config = dict(
    n_layer=14,
    d_model=192,
    n_experts=48,
    experts_per_token=4,
    d_expert=96,
    d_shared_expert=0,
    activation='gelu',
    moe_layers=[2, 3, 4, 5, 6, 7, 8, 9, 10, 11, 12, 13],
    router_score='sigmoid',
    normalize_top_k=False,
    routed_scale=0.5,
    balance_loss=0.000926,
    balance_bias=True,
    router_logit_norm=2.0,
    init_std_router=0.0213,
    lr_router=0.00127,
    n_head=2,
    n_kv_head=2,
    head_dim=96,
    vocab_size=16384,
    norm='layernorm',
    norm_place='pre',
    norm_eps=1e-06,
    positions='rope',
    rope_base=10000.0,
    rope_fraction=0.25,
    qk_norm=False,
    attn_scale=0.102,
    tie_embeddings=True,
    parallel_block=True,
    extras=['capped logits'],
    init='normal',
    init_std_qkv=0.0632,
    init_std_o=0.0119,
    init_std_up=0.0632,
    init_std_down=0.0119,
    init_out_by_depth=True,
    optimizer='soap_variant',
    lr=0.0039,
    lr_mult_o=1.67,
    beta1=0.95,
    beta2=0.99,
    lr_head=0.0104,
    warmup_steps=200,
    schedule='wsd',
    decay_fraction=0.898,
    decay_shape='pow',
    final_lr_fraction=0.02,
    batch_tokens=32768,
    seq_len=512,
    doc_mask=True,
    train_tokens=224900000,
    steps=6864,
    dataset='wikipedia_en',
)
Below are experts of layer 10 (counted from 0) of a mixture-of-experts language model. Rows are named router (the router's row for the expert), up (a neuron's input weights, with its number) and show model dimensions 0-191. Each number is 200 + 40 x the weight over its row's rms, rounded and kept within 0 to 999.
After each expert's rows: "gets" lists some tokens that make up at least twice as much of what it gets as of all text. This comes from a sample of Wikipedia text that the model never trained on. Tokens count by the router's weight.

# expert 39
router,142,238,189,224,220,188,185,211,156,241,278,217,131,142,160,240,262,165,129,220,272,170,242,261,193,184,217,199,224,207,260,209,193,271,156,216,135,212,180,188,192,229,275,140,260,225,251,231,96,144,135,133,204,187,219,194,200,199,248,163,221,273,160,123,216,197,244,269,153,240,172,184,254,176,137,190,247,229,215,182,215,178,208,140,197,204,220,247,222,252,208,177,199,202,162,210,212,185,211,176,185,189,112,205,242,232,136,240,168,178,209,169,240,176,279,241,222,179,138,228,182,215,163,221,259,237,219,276,179,182,214,204,238,143,170,181,228,137,158,173,206,249,186,156,156,167,224,166,236,275,267,154,197,185,191,192,202,219,218,202,163,219,204,157,194,150,208,237,163,284,74,260,156,145,275,205,213,239,216,209,157,181,230,239,234,225,249,222,210,222,196,157
up0,151,321,207,190,166,218,170,178,218,227,206,190,103,178,219,186,268,136,229,171,131,219,204,217,248,244,291,159,156,201,198,154,173,260,252,203,119,181,206,223,262,150,237,195,194,236,243,181,169,146,190,183,227,212,186,206,183,200,155,108,197,160,144,171,188,173,116,207,196,232,259,207,196,248,151,200,166,171,198,157,178,222,267,218,169,201,235,245,200,144,187,173,204,291,213,200,284,239,183,212,101,237,213,274,127,227,193,172,196,244,189,196,149,207,177,226,279,114,220,234,186,178,164,187,209,184,162,243,179,188,211,158,187,177,145,207,275,176,244,123,201,201,216,129,267,233,180,216,179,201,215,159,132,228,244,196,151,174,203,245,162,239,180,206,190,194,214,186,140,213,241,149,186,159,191,247,150,236,233,211,210,218,229,76,208,163,150,194,189,210,164,189
gets: "\n", "0", "1", "6", "2", "4"

# expert 17
router,127,229,192,198,204,203,200,192,181,219,263,223,105,163,148,229,243,150,122,224,251,181,263,260,180,205,189,211,228,222,266,231,182,257,132,210,138,189,174,179,202,251,231,158,220,184,245,220,144,163,161,96,173,177,233,201,221,249,240,214,210,277,201,136,232,198,234,279,193,239,130,194,240,176,146,201,291,193,215,168,201,215,202,158,194,153,217,233,226,236,214,190,181,188,183,162,202,181,197,220,206,170,98,184,231,217,179,259,145,162,231,143,248,189,256,231,258,223,146,258,164,240,159,174,219,226,227,245,204,142,156,192,249,159,156,165,250,171,113,165,180,207,173,168,152,210,205,144,226,225,221,110,174,185,211,178,203,200,260,186,149,245,180,164,184,182,218,209,163,275,102,275,124,155,265,188,211,229,231,185,173,199,232,222,264,189,254,206,153,221,207,159
up1,215,230,202,213,243,164,144,88,233,180,199,223,158,237,220,223,132,154,205,268,188,194,153,177,206,119,252,267,229,280,252,201,143,217,163,177,157,176,234,175,212,179,221,216,198,171,203,148,299,174,218,201,180,195,169,189,317,250,217,225,181,261,168,279,204,206,135,179,217,194,153,238,185,157,200,241,250,189,268,145,277,240,262,189,223,190,127,256,158,195,217,186,254,223,170,183,210,165,271,162,235,180,243,227,174,198,139,130,192,250,182,161,202,157,185,227,150,225,255,181,200,168,201,209,81,173,191,148,171,201,180,174,234,166,234,166,180,254,178,202,142,206,177,83,116,185,181,204,249,200,189,216,187,197,202,217,213,194,259,175,262,178,149,194,237,254,222,210,290,220,184,182,186,203,166,233,181,170,204,170,219,178,203,207,174,133,248,198,275,213,183,220
gets: "\n", "3", "4", "6", "2", "5"

# expert 25
router,228,219,222,243,227,182,221,159,119,240,236,163,213,230,126,235,188,148,188,171,193,237,206,213,205,319,110,219,242,145,160,161,199,209,215,238,183,234,187,274,214,172,168,184,223,224,194,242,232,171,187,254,270,225,221,163,229,193,204,215,215,100,256,185,237,211,143,217,151,162,143,190,169,248,226,203,181,190,159,191,193,166,133,151,238,141,229,216,260,161,251,122,168,232,283,156,218,224,244,158,163,265,254,180,191,157,213,231,185,239,196,187,176,186,222,202,198,168,170,181,246,235,240,140,170,218,178,158,241,159,198,195,200,221,245,216,204,220,183,147,200,227,199,290,253,189,118,234,217,230,239,237,244,155,206,176,97,206,228,229,234,248,154,202,145,155,232,187,247,247,139,209,235,92,175,211,213,218,147,187,204,280,164,189,186,212,211,210,267,280,119,224
up0,194,156,208,207,208,167,228,153,196,180,254,300,212,325,146,162,206,185,242,164,146,222,222,168,172,274,171,203,172,257,162,207,197,256,273,166,210,265,201,187,179,208,190,232,231,196,226,170,148,186,234,222,169,188,206,88,228,164,225,226,217,183,231,240,124,95,197,217,208,183,160,184,195,192,237,163,177,214,131,163,278,181,165,203,165,155,160,191,231,211,209,209,224,238,222,188,109,125,238,147,171,186,233,218,213,172,214,191,160,208,199,190,239,204,185,215,188,237,162,162,157,178,255,239,246,221,227,206,300,94,166,169,105,210,245,244,162,221,244,247,168,204,276,226,251,273,126,140,206,176,206,239,231,167,260,140,250,174,198,220,179,194,178,173,177,204,200,212,201,239,232,215,193,137,165,211,202,264,240,167,153,214,287,212,202,205,156,184,144,183,144,202
gets: " the", " a", " was", " The", " is", "'s"

# expert 28
router,122,165,152,206,227,202,161,204,150,259,283,196,173,167,182,257,216,246,157,218,241,147,222,264,216,229,167,188,230,199,202,193,186,244,170,243,139,206,220,193,197,180,232,170,212,220,215,242,190,178,122,162,216,225,214,185,228,176,236,174,198,296,266,138,245,205,194,304,152,211,203,138,255,164,205,212,239,202,195,189,271,164,162,149,240,171,245,225,226,204,176,188,180,200,136,238,204,245,262,183,203,233,148,136,171,140,172,302,173,179,244,241,237,188,261,221,249,197,148,255,241,230,176,172,231,197,232,296,199,182,164,235,213,152,166,224,197,129,168,227,248,219,196,150,169,158,160,159,234,226,232,127,203,207,198,196,204,203,227,160,178,223,188,189,219,137,239,252,123,266,131,226,178,107,236,187,207,196,198,196,155,246,199,179,254,281,222,77,179,203,157,178
up0,158,230,153,185,228,217,190,105,167,232,177,148,270,217,215,180,268,269,167,147,274,211,157,218,171,201,159,130,244,240,243,191,169,193,193,186,211,102,238,179,199,240,178,265,191,196,197,268,210,266,152,185,257,154,171,206,225,161,149,147,206,211,171,159,233,152,133,242,217,172,182,228,270,130,168,253,183,202,218,125,218,226,174,247,202,166,225,126,226,233,155,215,124,224,141,207,221,206,209,240,244,124,212,178,209,221,204,138,264,251,135,205,187,173,203,246,183,170,147,245,232,173,201,156,184,201,201,207,247,150,174,257,133,184,222,206,206,202,215,175,244,182,209,124,281,184,207,190,158,208,221,202,119,223,236,181,166,209,184,217,253,177,156,217,265,197,280,173,170,231,218,220,129,233,196,137,232,241,181,226,179,135,235,173,105,135,183,131,214,237,176,223
gets: ",", " the", " The", "The", "),", " his"

# expert 32
router,172,248,146,162,105,279,177,182,190,247,243,212,158,177,220,187,208,204,135,240,183,126,171,243,229,182,176,229,208,124,199,226,215,201,177,201,201,246,214,219,190,221,179,108,162,186,262,199,177,202,162,135,173,208,217,203,282,240,212,244,195,189,226,205,232,213,235,218,181,226,187,241,242,210,277,158,184,219,265,232,166,235,133,187,224,158,201,240,236,155,155,198,149,196,160,252,262,168,202,173,209,248,220,230,189,202,215,246,150,140,256,149,208,188,194,203,233,235,200,217,224,155,190,252,303,169,209,271,244,184,244,173,190,155,175,166,227,156,180,210,228,252,115,197,203,237,286,156,198,178,204,217,127,133,186,171,201,236,188,186,157,147,232,231,165,174,205,235,115,176,189,268,215,99,269,308,239,123,257,199,214,237,171,225,217,195,245,245,191,116,154,218
up0,159,163,217,209,228,237,276,218,190,216,199,169,215,124,193,188,172,198,207,179,195,184,242,185,219,218,200,188,220,178,232,187,180,235,222,168,291,236,180,198,155,168,177,198,238,173,201,154,207,243,160,202,217,224,164,140,206,168,201,208,226,164,192,170,270,287,201,237,154,260,275,185,193,229,156,197,197,147,317,175,220,169,189,250,175,220,131,174,169,136,149,111,150,212,226,262,201,149,164,184,252,260,155,203,235,185,162,163,180,199,266,163,183,211,207,290,202,113,169,145,231,213,251,243,253,243,169,256,264,172,255,205,173,207,220,197,209,227,161,235,259,232,98,224,195,179,210,237,144,115,206,269,262,168,240,239,267,162,185,173,216,206,207,209,160,210,194,160,166,162,201,221,110,178,177,253,158,153,236,125,96,232,150,222,156,209,169,190,238,166,231,194
gets: ".", " ", "-", " |", "0", "%"

# expert 44
router,148,240,175,208,217,212,196,199,177,218,235,221,85,146,183,246,249,148,187,242,321,153,211,292,175,158,190,212,214,159,239,178,219,267,169,239,147,250,201,185,213,248,229,188,257,206,252,211,121,230,140,196,198,146,203,232,227,199,230,216,215,241,178,173,218,231,236,217,215,274,106,196,169,219,186,193,186,236,164,190,252,203,218,192,178,235,202,222,189,196,199,220,169,219,199,140,210,183,203,139,220,198,184,209,170,181,162,268,113,158,221,201,223,125,253,212,268,197,189,232,183,173,216,196,225,184,231,232,154,141,221,189,224,213,233,166,263,150,136,150,180,274,224,194,147,200,205,151,190,190,259,119,218,181,240,189,147,155,188,179,111,198,182,190,181,194,200,248,156,269,81,270,196,150,280,235,188,219,203,236,191,221,225,137,283,231,281,228,189,227,214,136
up0,216,233,249,226,188,290,225,215,202,157,160,164,215,208,191,184,165,171,198,138,292,166,218,173,252,178,222,165,133,248,163,134,222,255,248,175,206,261,203,190,232,253,214,211,240,191,231,145,178,203,186,189,170,198,262,201,151,203,151,213,208,111,176,216,252,239,146,201,204,211,167,213,217,221,258,138,210,144,163,183,159,164,242,230,263,242,187,164,204,232,154,188,119,248,196,157,225,173,224,179,137,164,245,272,238,260,231,207,170,191,230,193,159,198,149,141,145,173,198,160,216,244,216,216,232,159,155,195,173,278,208,147,208,251,295,179,256,208,217,182,166,254,127,175,182,199,165,195,218,150,163,142,199,211,138,159,195,115,245,320,172,186,197,163,196,172,216,190,166,162,164,245,225,189,142,122,228,206,234,207,143,205,290,172,233,195,154,222,191,183,193,305
gets: " and", ".", ".\n\n", " was", " is", " he"

# expert 9
router,167,205,167,161,113,198,171,215,217,147,211,180,227,192,239,156,192,191,215,242,153,156,105,147,258,129,211,176,227,181,162,234,157,239,203,278,198,108,186,175,163,180,257,167,137,182,234,237,221,217,209,200,158,130,248,178,228,204,211,235,198,203,217,290,199,141,222,167,229,245,175,233,197,205,233,158,274,214,124,239,186,181,124,179,171,240,133,212,209,211,189,175,195,163,219,188,221,215,200,201,207,204,243,241,168,209,183,179,187,187,209,199,245,206,200,162,223,227,246,208,163,209,188,191,178,200,214,255,258,207,215,170,226,212,243,214,191,209,166,211,170,276,227,253,211,239,237,212,225,194,160,187,272,169,185,191,274,244,154,199,329,127,203,244,198,177,263,215,209,100,285,173,151,83,188,243,170,214,265,170,235,256,211,122,209,236,151,272,226,164,109,174
up0,209,159,170,264,265,187,227,151,131,199,155,148,204,227,277,281,257,223,218,223,157,187,205,171,242,216,156,214,155,220,213,255,238,201,137,247,217,164,159,199,249,138,230,187,199,201,221,181,271,234,265,172,199,131,180,163,209,221,207,159,161,225,216,199,239,235,178,309,181,250,244,195,149,163,260,165,214,141,225,267,237,216,176,223,176,190,162,199,159,267,261,236,240,192,202,161,181,186,170,189,93,232,163,175,233,199,210,138,179,244,153,181,114,179,208,157,152,172,245,171,174,216,149,173,84,184,249,214,232,187,193,227,255,229,153,244,160,197,199,232,179,152,196,171,188,191,238,200,249,223,119,181,109,199,283,214,190,226,219,220,181,209,193,200,167,207,175,244,161,147,264,207,167,206,122,186,201,191,242,100,195,205,187,267,173,151,274,177,204,155,197,213
gets: "1", "2", "0", "3", "5", "4"

# expert 45
router,180,224,154,211,161,100,195,167,150,190,247,250,186,222,175,215,224,247,215,224,186,133,172,191,205,151,246,113,220,187,233,227,197,264,211,257,143,168,188,146,156,224,284,208,185,170,216,189,157,166,139,222,188,162,271,165,211,215,264,256,168,213,182,168,201,243,196,215,237,250,240,185,211,206,159,169,257,145,229,219,179,224,227,185,168,249,189,176,206,240,210,189,189,164,199,295,248,177,159,157,267,171,203,182,138,206,178,195,191,213,209,227,244,174,204,186,241,200,206,243,129,261,170,128,184,163,284,228,195,163,255,182,224,196,243,172,191,200,202,151,142,213,264,213,199,212,180,169,231,197,238,125,206,215,155,206,235,169,185,110,289,166,121,264,232,183,224,232,249,208,154,227,192,108,252,244,176,236,285,256,219,275,182,166,186,268,224,228,158,217,136,103
up0,225,158,174,138,142,210,212,148,173,137,194,227,250,278,251,184,116,174,195,255,166,177,196,173,159,208,185,162,147,224,158,188,188,233,216,139,167,218,233,213,109,186,114,225,147,202,169,175,145,173,226,217,184,148,203,251,163,292,193,212,179,248,218,151,263,251,187,213,234,177,277,159,232,150,253,178,204,291,240,177,171,183,236,215,262,133,188,266,211,231,257,178,201,246,195,280,172,214,228,244,221,156,244,164,164,208,231,159,301,185,214,226,214,184,277,119,223,259,214,197,162,161,130,217,230,204,208,231,157,188,225,209,224,208,239,164,159,272,262,190,193,156,250,144,250,205,170,198,212,166,197,219,203,256,225,187,174,163,224,248,257,193,172,258,211,266,233,205,171,215,147,159,195,186,229,275,184,180,263,219,101,147,227,179,179,227,211,208,198,223,166,229
gets: "1", "201", "200", "2", "0", "3"